{
  "activation": "tanh_gelu",
  "routed_scale": 1.0,
  "norm": "layernorm",
  "init_std_up": 0.0264,
  "decay_shape": "linear"
}
Below are experts of layer 3 (counted from 0) of a mixture-of-experts language model. Rows are named router (the router's row for the expert), up (a neuron's input weights, with its number) and show model dimensions 0-63. Each number is 128 + 24 x the weight over its row's rms, rounded and kept within 0 to 255. Numbers have three digits each.
After each expert's rows: a language model's description of what the expert responds to. This comes from a sample of Wikipedia text that the model never trained on.

# expert 0
router:112114120132117158120131102125155130113126100085132135091105160152118171111128098153133149137148084140126166130165118125166090144152122106185117131128127090151109144153109122136146148118112116
up0:100119145103094122122107116128123110132143139058142111126146147139111122133097120108161112161125102199076140121152140122133140087110129150119127100130162154138121132139085105128144133106122132
up1:139143085111142154123119106137099114131106130132118153146144114110104132160181169109110184180123130082118126103118102145114112173120120117136153112138081087091134139094156156153108169163141122
up2:115108114110071143145144174148142103159120137121144158186117119128105135099103164174194142159163126106098150143138084140121125134162115110152158108121190080147125115101151119137115144139082114
up3:093111112142099162139120141115073119144112178134084169131126108155157127143124106141159145143112138151124144124143161147145079090158136108183118111178087128141122116177158110107141141149095124
up4:135129189128133150138099129177123118119158165123078133121135135089104124106133128164159156092154107144108140142109112114108151130118139179216145138108169115119123109119118151123086102134124120
Description: Mid-word pieces like m, al, ial inside longer words, often before -ic, -ized, -ical, as in oxalic, autoimmune, chemistry, normal.

# expert 38
router:112128127101104145115181140137121099159120105127149132162116098132139128125108147153089109149122075123149105101178103122094102099142089108140120133102055073171171159183159099110130141145099114
up0:091121138132122157117112188137111147126107128075132112130098115146143148116110159154104115099137144088099208125129119141114106121150142133141125129109119140141132170112181121080093151112102124
up1:132101089164168097105117146134139148113175148133135138115095176132124135152078107141133135089099133124162131137155110142090102108131100155117153124127124160107127109110142132138131137115125134
up2:140135163141140148117132138118171111129113098143125155158108140137161145076128134161103105147163114118123145128122155123109114142132152120112129159114075175151122102159139148122095116126090141
up3:100149089147123125144105154150120181170121157163136177117126144108149177141093119144122129081104146124191141130119116129112135100114142138165090122121101136142117137122110145137176103158114125
up4:147137112112090107092172155122176067133147085140152111099142125135137115119153092121119117127131114117123133116156109132098105095155146090153125096146108148133161134163149154117110148127136156
Description: Short vowel-consonant pieces right after a capital initial in foreign names, such as am, im, ik in Kamran, Nimruz, Tim, Sam, Kim.

# expert 16
router:132150131124127122081150144167157111151110148104127076167099128144161112150123153157161144150137112137138167126151139152132149160129109127111124123107143120117103088156118074182093153124107162
up0:139149138126135147127151153099145148077123126061124140194139121192128130100139098129131146122135114124088152144144163127116131156111111125116131115182109151169113107126144144114140138180105118
up1:125138172125127103126104129129114070145137109114110119119135144139094123127165154129150110159162126143127088088151134117109120151109133121135069173202102136142154134133122102128120142136118102
up2:111131115131139124092145196143112137108132129120123145145092133124102138143158124109139144142170101138120124147117105125138122186130083135140107167121114135175127130167174098145134163130162120
up3:114184171116065077098137122128107124155178120094105136104125106135102105178148143150172116116128092170123130125157150130102136103118107135119111134113148178107124140141129109164130150205138155
up4:131141185174142156121144138141183156118090146134143139128068126172136145073112125132111088102140150123151165162149100117124098126130125147168125159116145126124070110137155096111137107172111111
Description: Word-internal "c" and word-initial "d"/"D" pieces in the middle of long words, as in sor-c-ery, sar-c-ophagus, recipro-c-ate, B-uc-urești.

# expert 28
router:101128140122132121140105112145105111132123111128074084103147131129144154173140167132146161105126058115151153098152130122130124143125116142148148121094172208096109112140090096145134104137147142
up0:175101107120127128101129185117124092095104133116115142061177110167111105130143119138107104135087128104094130103176123141109186138067116142167121145118141126158103147141137118136139123152124151
up1:160108144181150129136143143171119107104164083102101095110138137114106104136144119126097109106118094094139170085113158180138144127163131159163132133135144074091153151122102129139124142128104114
up2:127122142185141113131146143130107090106090131149127109146092153131132140094152135146139167142091152147107156128126130173129121116121110115128112116130104097136107115128145093127129161095141128
up3:101116130142147144143134123176132141155121144126121146144136143102109117139099099173133129154131115146112091124114125108152115163161124138116075157105149114148130143105135127104100143127092132
up4:138114081131136148181076148140105110143088149141129148151132116127130107122147085136129111179178098150114123110086095162091118142138109176111112153168167145160112132147171103091156136089159100
Description: Word-final "est" and similar endings such as "ort" and "ect", mostly superlatives like latest, fastest, sharpest, plus best, home, away.

# expert 35
router:105136167142142145120113146147134119134141113111128154167136108128062127099143144158134142116138129103137147111143136155141128114127115164160077152159145156132125070170076107153133075136145135
up0:116154124152141127166136120106092180155153146093110164076130134145093129107144160113139151159152117113108135114149066098137117109152130116129097091121130152117138150136156142104122122074103166
up1:164169120154114094142142153138123134139156121127144091122145063098105133109115142137147121120130119130162096118140124107146141129118113136174133177115136133162092157081138130102130104135140125
up2:104135109134169120153121123143207140111169147116148145143123141164138099170121119142123105098154109095140098145120100131089091140108080124107127109096146126125122093148092080148142121149156127
up3:141128126100149128130133128168119163113140099116124151151130147127096127128114135112152132072116106134103163145133137158140124161129161135121116108110105144104162138116120121143131102130082120
up4:113144124135125063128168097133141120167129173097123169089135162126134141085110115104176112131108148134107169167100151106107143086105140125166156130148092124113080116153134150117164105117173181
Description: Line breaks ending infobox fields and list items or preceding section headings, plus === heading markers, in structured entries like "Place of birth".

# expert 52
router:124121135101107139167150157122137100115110103119134160148110105148115137134133108117144138111120089126172155115113121182105097089130136146155123104134131149093132121202123114118138140148134171
up0:120140145106146182061133123218092136148124132150109143129105145143119107150125111117150159135111123165126136143128107128109121120105080105134104108138132113145122134143095134112120142128127125
up1:154140100147125125105108115126122136166109142133112167131129091161153146123129151151122096142101122078142121039148141154148154122091145158099099146147134139100118106141131132138133178115124104
up2:121164105096098088109141155104126116150163113122135112120127037079139111143101119163167141105130124153152113104112127136065125121143106163114096149149154091165126125149119146119123074166080150
up3:154107104137109120108109116144128093099107131122083089165133129106118143125124110140117129127118211137123091137090141126143079132129099122090120129106114151169125131098134156174151135140130118
up4:118117121129149164126143103102114120085104139149101116122104113165104177131174124127147157152120159110137134131133107135119117139139168117127062172132136080163114139122109138146128148139135166
Description: The articles a, an, and the, usually after prepositions or verbs, as in "based on a story", "for the production".

# expert 43
router:137183116122091135119174173146106130086139113116156113119161088122139117133103159137136134126114133100109127125119136110135125104132082127165142140122151140148164105172130068150100148136118111
up0:078131098058123127155160157131129143114098123147133142130139102168105112116127182095132126088107091176127143126123107115123109110177167131138167151120144163138101146143102109124124181093127171
up1:093166125158119112137128083199133121114118180100166123131174114112153144141123080156128109083137157089100161155132137147146145138173101134155133143097089102109134167142134179143119133122123130
up2:109119128160147134116102152099145150150081118120116126102150089165097138135106148146143097140128147130091137093146148112128155138088114113154085119109123149107132133129107145144129150180113131
up3:138185129106120155142160118109114099132127128132158113150135110116115118108127093163098142092143112143096152169133135132099142116120130119102137116132118099152126155166115124126120144114119174
up4:135182164094118097144116122138136140129080134105141099125111093116143135131165153131119150182101102146154138111102122118150148118140127078130082120145137154133153104136111109137108154135111121
Description: Vowel syllables such as u, an, un, ai, ang inside names from Asian, African and Māori languages, like Khathu, Chhunly, Rongomai.

# expert 59
router:103145149100085143105117137155128124148144121108139104104091136145120140146106116152116138110135124150107138111135127179151143134165127134135111126138132133117166150106128084188147139145136133
up0:118113144128134149145102138138162123061111151110120115117129079098137113109129102117145084107164132129138138093113145166120161145141113114151160127141149127168108145135161131149176102122120108
up1:168122104133120129139127124151101141133164119117118115099164130096158143112144117130163133148137160086103084121158147148088138121085138116158123167109139142065112153130148146127128169147093097
up2:133072121132135131097108102143143124142108069162131125130166130176114137110135138129121142112091144127199115097142142132085144103156163144112201170128107107087140131139119150084134131101131141
up3:121111148137067110095133128139117097175152126141139093123118144160143148127124130094125184118113128067112175120176152153131124113142134145106147090118157122156095120148100051135136116136118126
up4:118145143130131140090136143126121138134136119099100133114094137170131140110128092100108107121121108126090162151088098139124135142176148154231105102094074150111138158110140129134106156126145139
Description: Full stops ending sentences plus dots in abbreviations, initials, decimals and version numbers, such as i.e., S. Maria, v2.0.

# expert 48
router:114126148119104119151141144115112148138093132101094085135162123157141143124126148102112157145117062086158137103146141138137151144123132148173124149149093161123128162167127110123156177098152129
up0:082143105153153124146118154106179177125082166122143110120144120120151125107135141144100157147125146159100109121147126131154146153132094112130171137130141156127112103143134126174130143217101076
up1:108185133131077129138159138076131141160136111132147099153159144180146134173156101111171158173125151115126140171173116136148158099119080100094116116138125134077121115142090073118136103148071107
up2:154112140159115115124096140141203105115153111133135142126141121102139172128131165134132165169149123113145137118129132145126164126128120132079160134125073125114096135131109129151119173171160108
up3:166107111111089134135143196123153136135117100094120122122142139147130107147114153158126118134122120129144073144119099095131083136112120132143114170125123104128124092133150173156133137110152158
up4:159146102145149124136114138128151186140085111138097138135129152130148138132128117140124126103128147128130113126133085126121138121167140100136124130113158113162147118105114157136109151129116120
Description: Clause-opening that, which, who, where, this, these, if, because, strongly in census text like of which 31.2% had.

# expert 39
router:098125131126092140141111099104146155104138115124131122128107132123171108110145136115136154131159089110115090136163109163110140146120111149116098163180142111121148114140116132157143107099176154
up0:079117120093076147116094127148130153101123115111104141157123124110173118084144127106168151123129129074112173172169134148124089129115119107156149129157153102121116135183141136129129111115110125
up1:114130127155153147171104121118082121138135109147100152143086114151138123112146127150146123125146161134117110143135103110086100120120099147116160145122079135181092156168137103129116115106120153
up2:126142138111095121133138113159129104130082136151104096099122134125131106133141150106125116103133116135130161143163137104124158114071124181162147107119155099131144132153125119135156147106135153
up3:143133108095139123136137149124166088132138139113099149110117144134158107154168148166093092106159123159145122141113109107113133164157130103129154086162134144111116167115159116131149115122063170
up4:125123112124081136137136161119100132110138079113140117141108134117133135138089142080115102140117159101129100145121135086078107104119140175121110157108089143142143112113146147146127129120103106
Description: Word-initial capital letters L, E, F, W starting names and headings, plus mid-word f as in Sanfrecce, Confederate, drafted.

# expert 60
router:081124162139094128134191143134118118141121158106118161155133129128118126092108144165157167185124091090149134088144120120149124156156117129173108147129092122097128091115122110163120113123085132
up0:146150112138081186119096076151085126136129125128149124120095153092112135133094113116124132177104173127118113117158156152126146128122133108129128130176127086115105116112132150116149120102155140
up1:137124143129115116208137094178109101103099103109135084171101149158102172135115153183079124103135130112159136136149156157126130151147100107190140116140071148111125124108110117111133104142129102
up2:126129089088106146127112115116162125140157168163152110101102109098136142152116096170123104110140124136143116117160095099089121111131105145166123145123123146137154142137117120083163138123189152
up3:143080106144133144121136168121125136120090118061139128119152152142150123147134112106155118140098151106151143138123149130115130114113127167092143113186175108066113109134119117097118122159108145
up4:156138131136159113162117137125127068136139148125155135110104111125119145125115103118100128157133141149159107141138118127174150158097156147087117139133157079122129117080147081129123128130131114
Description: Line breaks forming paragraph breaks, especially right after section headings like == Background == or before a new heading.

# expert 14
router:138135160067108155122139177127155106095104105128153091120102138161151120096117066113112161145135115124108125139137123085131121131131100115143109169142150153138105132155083162173110145134165167
up0:155203145145138153191184141107128102137111144128170111113131121125125131137138098056149148147145136092112111115125127150148126135139104116127181093151147122119156131129128124129107144123117116
up1:141127140078145112078171122119141170132097157125157109103165132113134118110112121107113128124074144136132092140129134157121137138160147121112123097133143112083177147126099108139143141151154096
up2:120098121135123123102133155162068080119131112102136120149126135111139109158142109079144156133143136100093136130125170114128112130101159125141162122172144127107149130146142092165120140114115127
up3:127144161102108141091126112181119100123106120091151161093106122146108090131156134142120099080147164129117100113138116126091135135129112130136145120163150162114143111152155092152116080171145141
up4:161154141107136145164124124114161119096123149131110126148107113175165173101138135125136122111125126141110120141119088151133133122131125062140136120112133133148103109107147118149111153095111178
Description: Word-final pieces, mostly plural s and ing, in names and text (Germans, Panthers, 1980s, Mixing), plus word-initial s, tr, Tr.

# expert 21
router:148117160153102142135159152115144111143131134115113140139113121132124109131131114150138134057126130130118159089121135104095092128143121180151118157116140142099130127158142122139140091125141167
up0:136152089116083132137150138130155121129156142121171112110101116119129161154167139160129149138126143114108130155138125152143122149163098171145144166074086136098122106131154137142123169121166122
up1:156096144082120141099175125152114136152096126126150108081148093097123114107198088129106113148154130110140168155121161103153123100130136121125132106129125150117126124116082192189146108151122104
up2:105139134114089112153103140124138130154159095130096124136134130137112141105122109152105102098155155140091115101146115118141120156155120154100088149165164123136090098133131128152140128101102117
up3:141119128135141159097138135069114168127119120130134093106137130156146167127133154145124138154160122138119115144089146147139104141154158138133131153146123119066077084151103078157112173090134164
up4:153116143098145145098134126128159094101121113135104129132108119074093104131169135122185141119116125090158089134140138123150133101120109157119105111125130127110163143087089129101107113181127136
Description: Possessive 's and apostrophes, possessive pronouns his, their, its, plus the eth in something and exclamation or question marks.

# expert 23
router:126136109110102131151164124157138142075110125138123144150176138104154176136168150159156124116117101136132112080153096147078109140141141197132124122114133101095145133128138083108132088164139168
up0:151104165119140136123108118059109165095120141122097161093129171147116105115090102140122140144093131120180128138091099147143127173117130112164140133135101116122125112172134148133063157120127130
up1:123083124149135118090100101140115154114064092146152146140149127169186156122107123125105116132171153142113123103137128129137127168135146119159141121104132146140174135162129122115131139115134146
up2:130089109111115133115135133139108095122124067085104117126151133087131153150112148130143148140118155150110127101112182113149117100155160129107050138139118146140165136136108145133127085113131125
up3:160130132090116173153167124073139157117126102114119117126139122114149139101155170129138137126139088139134118104120164193122115145118115106147150146199139116117101157147138181115103127180135184
up4:147094143099115158151175124152125137130113096123106122136131137092152066125135156098117167130115141145111128157091138140133128134139130157123184136123138149162107120115154117118121211107122138
Description: Past-participle verbs and -ed endings after was/were, often in passives followed by by or in, such as assassinated, used, discovered.

# expert 10
router:095131102143121124113116141140164112147146115099184157155102131141114152115132141164125132126136111137155174141113149151123139150139141166173084120132148143064093100139106118171144096125121124
up0:122112126148112117113137138076153092131122149178138134155112105125109122149084114110125120142115086154108109129165133141150166136124152157146130102124142114143110129112113115127171126154115112
up1:108139128105158127157105149156132112166140119113146129085092122134114119097127139158129116173140080140159136088121096109121123127100081157121128093080138147130167102142144143131136198140140089
up2:133129125131142134084154111092142130078119144040104142154101130157112110154125112146088152120106090152144083109127114085119113074100089128123075132162118125129121121160110128138140120140091141
up3:145141092111128171141146133109120141151136112090147132135161093136133149141150148147153105156111167123125129116102128132144134084147123104120104082224134138152105153137112040125113122132159131
up4:128111112133168113177137099183145138127129122113154151142153135123117162110139151126104124165165093148126112094118152109128125123165134117132070133153120104108122118106114071133140128165112132
Description: Bare space tokens in empty table cells between pipes, and slashes in URLs and compounds, as in http:/, conifer/hardwood, E-2/C-2.

# expert 7
router:121153165116100134152161130107132154120113139123096143149074145120168161136168159134125157147083133133144112111099132178063084112158118150165163098174121136100109128111144099128096105144134172
up0:149122154158126125166132129103089112128142087137158131158107132090162167116167108113130107123133106107124129164146145125104104158140149145131126146134145117140157125081085129144115104155142114
up1:112113145106098144127150135108129129116100101118123111140087144096166124132144129163099134151164133118128111141123187169133125131105128112156180125118102141131144167148111113111103149184104130
up2:124126099141158165120116096172097131133126090137086150135092099100163118144152167110109134111119145116129151092171113159165079116125151136150121099116051122112131087090122139162107148154155126
up3:127147120147116175110151099111131133161129163118124149120124129098076148121135097087152134132147143171162068078119160119147153127121114172178128114135112144097113128134092112137099144149153134
up4:148112056135132101129148118125086105140140127109124121144134106155108108114155170126138129158130121092130128114131126138092140128071075128121164155089122135155122107117074146142076145125167114
Description: The words known, named and called after "was" or "are", plus year prefixes like 189, 193 in dates and other number pieces.

# expert 63
router:139140159103134114129141112144133121161150121087136101085139111104150123157152110126146118116119133135163089111107099152134141132172119139125117133155076130125159149119079110109120094155178101
up0:096140151118132176137113110117127148095123093140126149149141114123154132093131139125102097144091154074157140101104125151158130103182129136145095128117134122115079110118138128120149130130126106
up1:112129088146117144126127132172122130132128151136121135145170145113121094112163108179155122106201174050150115099118112127111093135142088125158100136139165096135105124137109111181131136118146120
up2:174120139115105111140159139102168147143117104108101156084129105163116132062111185114089106168154141168129161140116143145096102154115119115117106167097096130110181126127104085137157154154146102
up3:118151150112128125147113125070154112095155119143094168097140116076142111152101139135117128118109114159118145096105135148147094083138141163139160153148176134107131108118096179113099117149158116
up4:130096107125134142107125152171131133141115133107147110116128113148163145151144139109118128163183153102174099108085145175123121162169132147183140124186167088151088103109115128155151117134126085
Description: Pieces al, il, ol, Al, Val inside South Asian, Arabic and Spanish names, such as Baalveer, Badal, Valenzuela, Caliphate.

# expert 12
router:126121107112124147126169120143127111118156100118137140117110072172107126137147161139136152129145113104134169142121152155116121111126096143124106141159073130162098111130113103181095139129123163
up0:145074106126140154142143123094129142152111121065078122126135162120194127116122123087128138115105108135093140139125152094146064144132118156077167132163113110116121111136158103097126133113157211
up1:138168088127150111127143143128185172130112130076086111125140153168106152126134127154115120109128178099094138140094105112131139131126148111138086143154142117120140158107134143143114172120126186
up2:124139131165116136142172108123101126097134161148142100122146057128111121123146133144144116150127133083128140090149128171106123133148113109088122105161147140135135154066141142090136136154101149
up3:137177154097102061130092107108142146150138151143114113076150091102158153133123086149123131134132105137146120144137112103116123080131123066098118136126120149149142153132108142150083126146169149
up4:135126113130133126171133109152093122058119109125119112152137146110117109124128159107133123137104079119146122117162136140144130095134118151097109123109112104110161165126159095155130061121142163
Description: Single capital letters, especially N, T, F, B, P, G, that begin names or abbreviations, as in Liga Nacional, ESPN, IGN, Falkirk.

# expert 51
router:116146132121113111151159115141130098156132131108132121163150097106092190105137123152110122115118096091146164089136067129154142090154161102155092122144134132123121089125045121117175144116126140
up0:105163095125154116156098101177126156118139093146115129131124111126119125133127136135167134114112159107141123144121084103104092151138167135137127150127094128136112145093120080111139123157113130
up1:187167118123125144166134132145139107079111131080155122123159079180159110129162127132081156121138115096126108113117119129098132107096135130116125119116091151150089134111128116122143131107100148
up2:144130155154115084115125127121148113092133110073155072158141142123116118119117108097145152172105126111136119106139135131132153076169154122133119147211113135137171094126171094177138147117142147
up3:127145105161112106155126099167148137126126116137142122153158112184092176122127151097153125114108105110118114140135149103133107128103160118097103109159132129111105164139098111148123098112145129
up4:138163137152093116104107192133101111131103132113109122106123079181080127111116113106106113129124126095109093131148142141140098137144135149095141144149138177135104192148128172115123140122131136
Description: Word parts after hyphens or in infobox labels and sports roles: Russian-backed, Year-end, Personal, coach, host, head, Opened, Born.

# expert 26
router:112121111089098144092152123182114127120107165152184133126128117133122120140126173094131112078123095076110088102164097155120160108119132163127090158147141114127142126160135118185149106140138124
up0:147154146066110171108152158166121076101080105157137123088117125123125176170119130157088137096105124122121113130131197188107101108102137182107130159161124145117125154142116120119133099112136126
up1:156125126105124144157134107139166113177072134116141154104107130134165132120080124162167108146092131103145058124140159140136142153084128112138116116169138131168157127104138104118129141182150126
up2:134128103094118138151169106119112127091097130143125112095129146116099112128124125143176117117086108125173130135125119132116113135134134167087145167104083118107161162146111145129065122161149160
up3:130134136148122125107080157174169092118097142125164186118091075114139118110123131145148092137082138086186119105120128126119126102144117135103137140122118113144094104153173131124153156145088163
up4:128128113135118126132167161139133133101129141179145123089114105161083133153104147122168180096115124115151101107189156141103167112145092151123133148154114162130108113101120114160113113123111125
Description: Syllables inside English-style names and words after St, Cl, Gr, such as ick, ock, igh, as in Stickling, Neighbour, Rock, Brown, Wilson.

# expert 57
router:121114105109085144145124134124132103127096151105162189167074149152121138116151128150167176141136115151171141097150096125143140107131112137170136132097072145107136125146114130115111115135103115
up23:122108115139156111135149124157115142118071156144111111154101136162150149131175134135131154130132126126099136096171157139131136093158129119116148177115127144105117140116161126151110127146157107
up24:125130121135147123147159176130119163126146115075135112125119100130126096126165133129139138099145112147135139127079168109064015109158108072113129097122142163141149119149118162157117119112157101
up25:114149116107139127116108110155135137121150144171042148123150132159122172107081110136078162099170100136109089099101087095156108135115132076095092090110112134126130103109134141106119109116146179
up26:121146118114138125093138120115121090112126120123124133119113099159180118134108153153095151097112137155124155156145137118159134124125134116090125152147094127157131123092095105101116162148108119
up27:090136140104164115131134148188143143129126112175128135121087073100130124129124119109108125117129124146138125133136114092133105076089127152170125119099124112109094129165121145128092136124141137
Description: Number words and quantifiers before nouns, such as two, three, several, many, one, plus prefixes re and pre.

# expert 20
router:124179152108122150178127119134153094088120128109173137102175147098094119118159143166132177131138129101120102140142116166116116124108096112102113117149120130127109119176146117109106119121188132
up0:126161155091138117069131156128117183116091150109131143134144100125096123121145108118170150167120139132117105128108104153141137133149188107118098154141112118138098083115138131148132128119119094
up1:144124135128089102111099143135143096092155105130141111119088101093140152149126136138144166111137123137166115094131113185135140124118146128142132098115092115137109148162106106136115109123145117
up2:084163110134167105148151100116168115145065153127112128107159109138132133108100147134113149082099134144148149174169113094117143097139113095132078135129110119112103129105131156103100114123138136
up3:147112100103135149113125136116115097177120104118113126105167115135109135116172117167155098108134177092105130095140104127137127131124178116156126135122146090123114165171126140129124117088088134
up4:118121127059161100081106119113147116111122127134144121149133131118117178126128156121169121199149140099113134147162157116155160137126143108107152153111135123113145123111142130154132131153165155
Description: Pieces inside Slavic, Hungarian and Spanish names, especially ov, ić, č, š, ñ, as in Czechoslovakia, Božović, Muñoz, Cañete.

# expert 27
router:101104144134121148132189155122156091136104113102111082145103109102141133103142117142124120147175118124112099128119154118117093136140070172115130133123143148134164159148125098142100141129088153
up23:116133173106092161139145135077205136112109148152071142143123123099143152096101112172095105139122109143118115157119122148099078121133119121136134107132135143185092097151131147129120122109091116
up24:132112099114111113165158169184130102135150131127092116154113120124110122109168094130178146132140164151116146145146126127153100158141129114132130141164125114174121120111134158125147106120121115
up25:141127138114150099095126131096139111103075110132131133132125111136131119147130132144122154111131134111131124108120130158120137121162150129119156179153125154100124151124107098166126107107124142
up26:123111166098132132106123143141136106162135139132098123143115096139137116124160099127097139113107140134129144137113189141129122128165138125086154142124143172150123162131147099116125158129100079
up27:122115145086142173138125126132172083143146092093174094121139102142107089159100122110111124139128122137121106151117148144143099126126121111159128136116146152131109165117101146088137158118126109
Description: Single consonant pieces h, t, T, sh, ph inside names and words, often in sports and election tables: Sh-awn, Tam-h-ankar, t-anks.

# expert 36
router:127120141130123144150139124159131131122123202115110115154133096147142127133135182124158145152131131085163147120144130156146135107150110133171134137107140108094112140114152106167139117128091165
up0:144137128152108143155131146154144108182099116090108138161095133138166157102143108102115152185093123117137140129132125107195144119098155140124144142198134110159150080117136120117152153128111093
up1:163100095157118098141132143141141120119090138111129125098100119138141099158153130120085169111126088130107096136115129111092121170127118132148161142069123093156154092144138117103140165144117101
up2:109123132106110078107106146209086143168124058099112141154128128125152116117139164123114135116155126129122130179126073132116095085129157138122118107138126142104144123099135120086117128152134155
up3:118111112127131119109136130189107114144118137131122119107189118107158118087143130127135165124145123115169150151129097144153148108124149114155064111159146150113131142107128132083140110130132114
up4:083144104108129139151140143137131124150165160126123114106131135125125155146106142118139119096160115113138110159115112118189160095125128096124117209132138184142089177135154136122151142147137131
Description: Commas of all kinds, strongest after fronted clauses or phrases such as However, For this reason, Before then.

# expert 11
router:104198164116127136167100133142140119157112126119129112144068098153162163103140128129135132160114125124154168098116087150080130105155093176130124172089133131102106117125106122123159100122113177
up0:175137110111115130130146136115090138155145139126110113122104121143101135138116142094142110133150109145072117089143136114118113093159152132116134158094150145109092086124126120114139143124150149
up1:092116091130116110130142116107144111132157107113105116113103108129139081140091092137107124155109127164083162091137140198130139107116131159165148125150084116091136125104151147110140147096081076
up2:137124098128135083180151158195116137102158103136105135126101096154111124138133131087116119130122123135125121140201103094107110153131137130155121119159096124084143101126137105130129111100086000
up3:146137123139111102125115181096149146122148113164141141127122111096086141112144142111095143084111181123131140114115119168107078111142162144129098125139108165124108168154111100148150114105128146
up4:121135148150114127113132114132153164130080092141073093144140158146130138112141162104152144128168148144122098078106149168116095160098114130113096139153128140084194150128197136148157090127116089
Description: Prepositions of place and source after verbs or participles, mostly in, on, at, from, such as driven ashore at, served in.

# expert 47
router:122115096148128137130128156141124099156102108142153107154116136140078171149123126162144116125134098094150146132121146128149131139152127156161110127118142179087110107136113109152167092128126137
up0:171167143110148128069112134145147102116143134165121090076160141150131122098136150100152139124108129128150071135123130111127148151106116149148125120134147147110127173108104164142120151131100170
up1:141122137097114173133140147108121121144150137049123178141107127104114123104124133116086106152112131144119213176171139110146129088128141146109105112155131104156130133114151063111135152105119076
up2:012118098101138138138141147124120122127151124139166130132117144105138161133123116148136117165143086146107115142131121121078128112137080120141128127125116141125120154156116122128154145131119126
up3:158116115142132148119151145122127162133138150112132114094097112174105146123112108134087118155119119108131128178117081133132123143097115091114142090133172103149146123119132137144160156142099151
up4:141163085152116130162108166149154109167165151103141149160163105122126137106127159163103128124112132156140085120121141151110136147148145126094154150128120104141136120136151138132119148147167090
Description: Opening parentheses and quotation marks before dates, glosses, titles or notes, plus dashes and ellipses, such as (1920), "Mother Ditch", (pen.).

# expert 53
router:150135138134109099140152132177144092126124125086131128173151120159118132099140136134118188157075143153128136093160112145056144117130120101136097140166108159119162114140092129112137118150124124
up0:130175102128106117136123148138138128126120138132103150140103103096115119149119141157137174118119135129134120135133160108145071150156161121137117097117141107101091106146119112078133124130135087
up1:136121103078133158142122096162113175151116111142092122131142110097119143151143145094085179146141108103100125104181127094148145117129146106141092125176133130174164161151149125162096120136121126
up2:172150123128151123142131132117144112083114117116147161140137121129141119121151128122157140122194160112098115119103088136096099113095144161158142091151144129132097128138125074059131124143115131
up3:160140117123088100141112102119077100120140143064135123088133116138090145068137102133164135152153149158152176105139092089149086111110118080097129116126146140108106106154121066150125123163128123
up4:118129146142135106099090191110109159150123178161115123153141141162141101100134124119131119117116157119092095153128144160135159089085106150151127134148053116115143118137163101152126130154128130
Description: Suffix and syllable fragments mid-word, like ide, id, ise, ate, and Am, especially taxonomic names such as Noctuoidea, plus immunodeficiency, Amasa.

# expert 5
router:118117102116108158123107108145100140137102137137130134119153112170096147116096132105173130117140099143137125116150123153112148097113124109132121147101111155092112111163134112167103108141133164
up23:136110114115153185162185090082102133121109116114134116110132111162129148107128113113146122160126118126160137155169111090100132115125159139101149146128163133134103130132147111145104139142161151
up24:113121086131133147115123143112118155133112129138202147116121114150129103105119148159149102133144078127104126179098084088120120128105127114164124134146117155104167106141133138128149138126170121
up25:095119070123135125159123102168147168141132113128138128153112123090146114128085143152131126138153094137120136096116150107110098142127114084150118127122143111029137113133132121137139177124102137
up26:133118099135121139151108139145132122115125151129142133101123143130142134124133146120160123165105110094134144160131169100149117169111143127136089142109124119121101135188160134149137103118077109
up27:136135137127129187112156102171146136144069145152135127126108108150145113092132103120136165110109138131128110136125118140095139155134125154085090139121092115134134129085146152117129107163138149
Description: Continuation bytes and pieces of accented, IPA, Cyrillic, Arabic, Devanagari and other non-Latin characters, plus non-breaking spaces, such as é, ɪ, ā.

# expert 9
router:123145121135110162135140127136146150189137102120135130099114115132099156126113160138142168081147130118129103149182123129106127170156109124156122151111178170102115105131133147160102138131140108
up0:156152168125137100152112149127158118095143120085128141158115128169151122139138145131102117125121085164126127114147133203111114116121135147086131132138085112149149135122155100110163149140150161
up1:119133135101100115112155089100094156106112151107142124127183147135120137109107124101131124147142128135160125137152100132095134137118154101129081139150136142113124125123102137128130123120153124
up2:110141082094134096091100140124135084141105150124109119096132133136138142112138122146140132147161119120067142166086112140172154135145105087122129170123119105148109146141115129109111158145145127
up3:114112161167107167143133139162162147113128138135129121087092087151118098127119129098135126138159131134132130117172125097133097075151117144123115154159143163130114109126126112129128152171097118
up4:135131138095089045101213139109111131137117109136125131111134131100171143114143162121130130159150124110106123122151142145122057123086149094140108093143162086087126162122132156121140128142153096
Description: Semicolons and spaced dashes in lists and infoboxes, plus word-final y pieces such as petty, Randy, occupy, Kentucky.

# expert 41
router:125168142131129144144123148135129147079100114164135116128089137139165098136146141099159104127125151134101150103138094122112125147141113134149142181160137118140082126112127121160192141110082087
up0:112106133063128112119106190141098111109090093133133103162115153120107130148168105115134198168140129142151117139165135172170115125118111151140155116131110143132113163117155129124061134078124108
up1:119147125120161133195102142136177137111092118112146119102138118130095118153156133125159138109114135081098122112183129079129157136126063098141167140100134165159134118102124143104117135137139121
up2:125129141140137124140145134189125109116124053138150091149122165148141162130115172132164142114080126104107140121142200144108159107123133115143133173124149140091116155124132133134106096112123116
up3:127174109134160122136118143115113178104140127117110154108111168168142110127122126111096157151133160121112154137116109174103150110147120125103119061084132150142135175107123109104125121134159139
up4:129140140036115136132124141137104118137153107117122140166131058083112106078139127131129150141086144154144121150133108114152115122127134096157157132150144120100170149140097121111129178124168115
Description: Word-internal fragments and capitalized word beginnings, mostly w, Br, Sw, back, field, bury, in names and compounds like Northwestern, Switzerland, hatchback.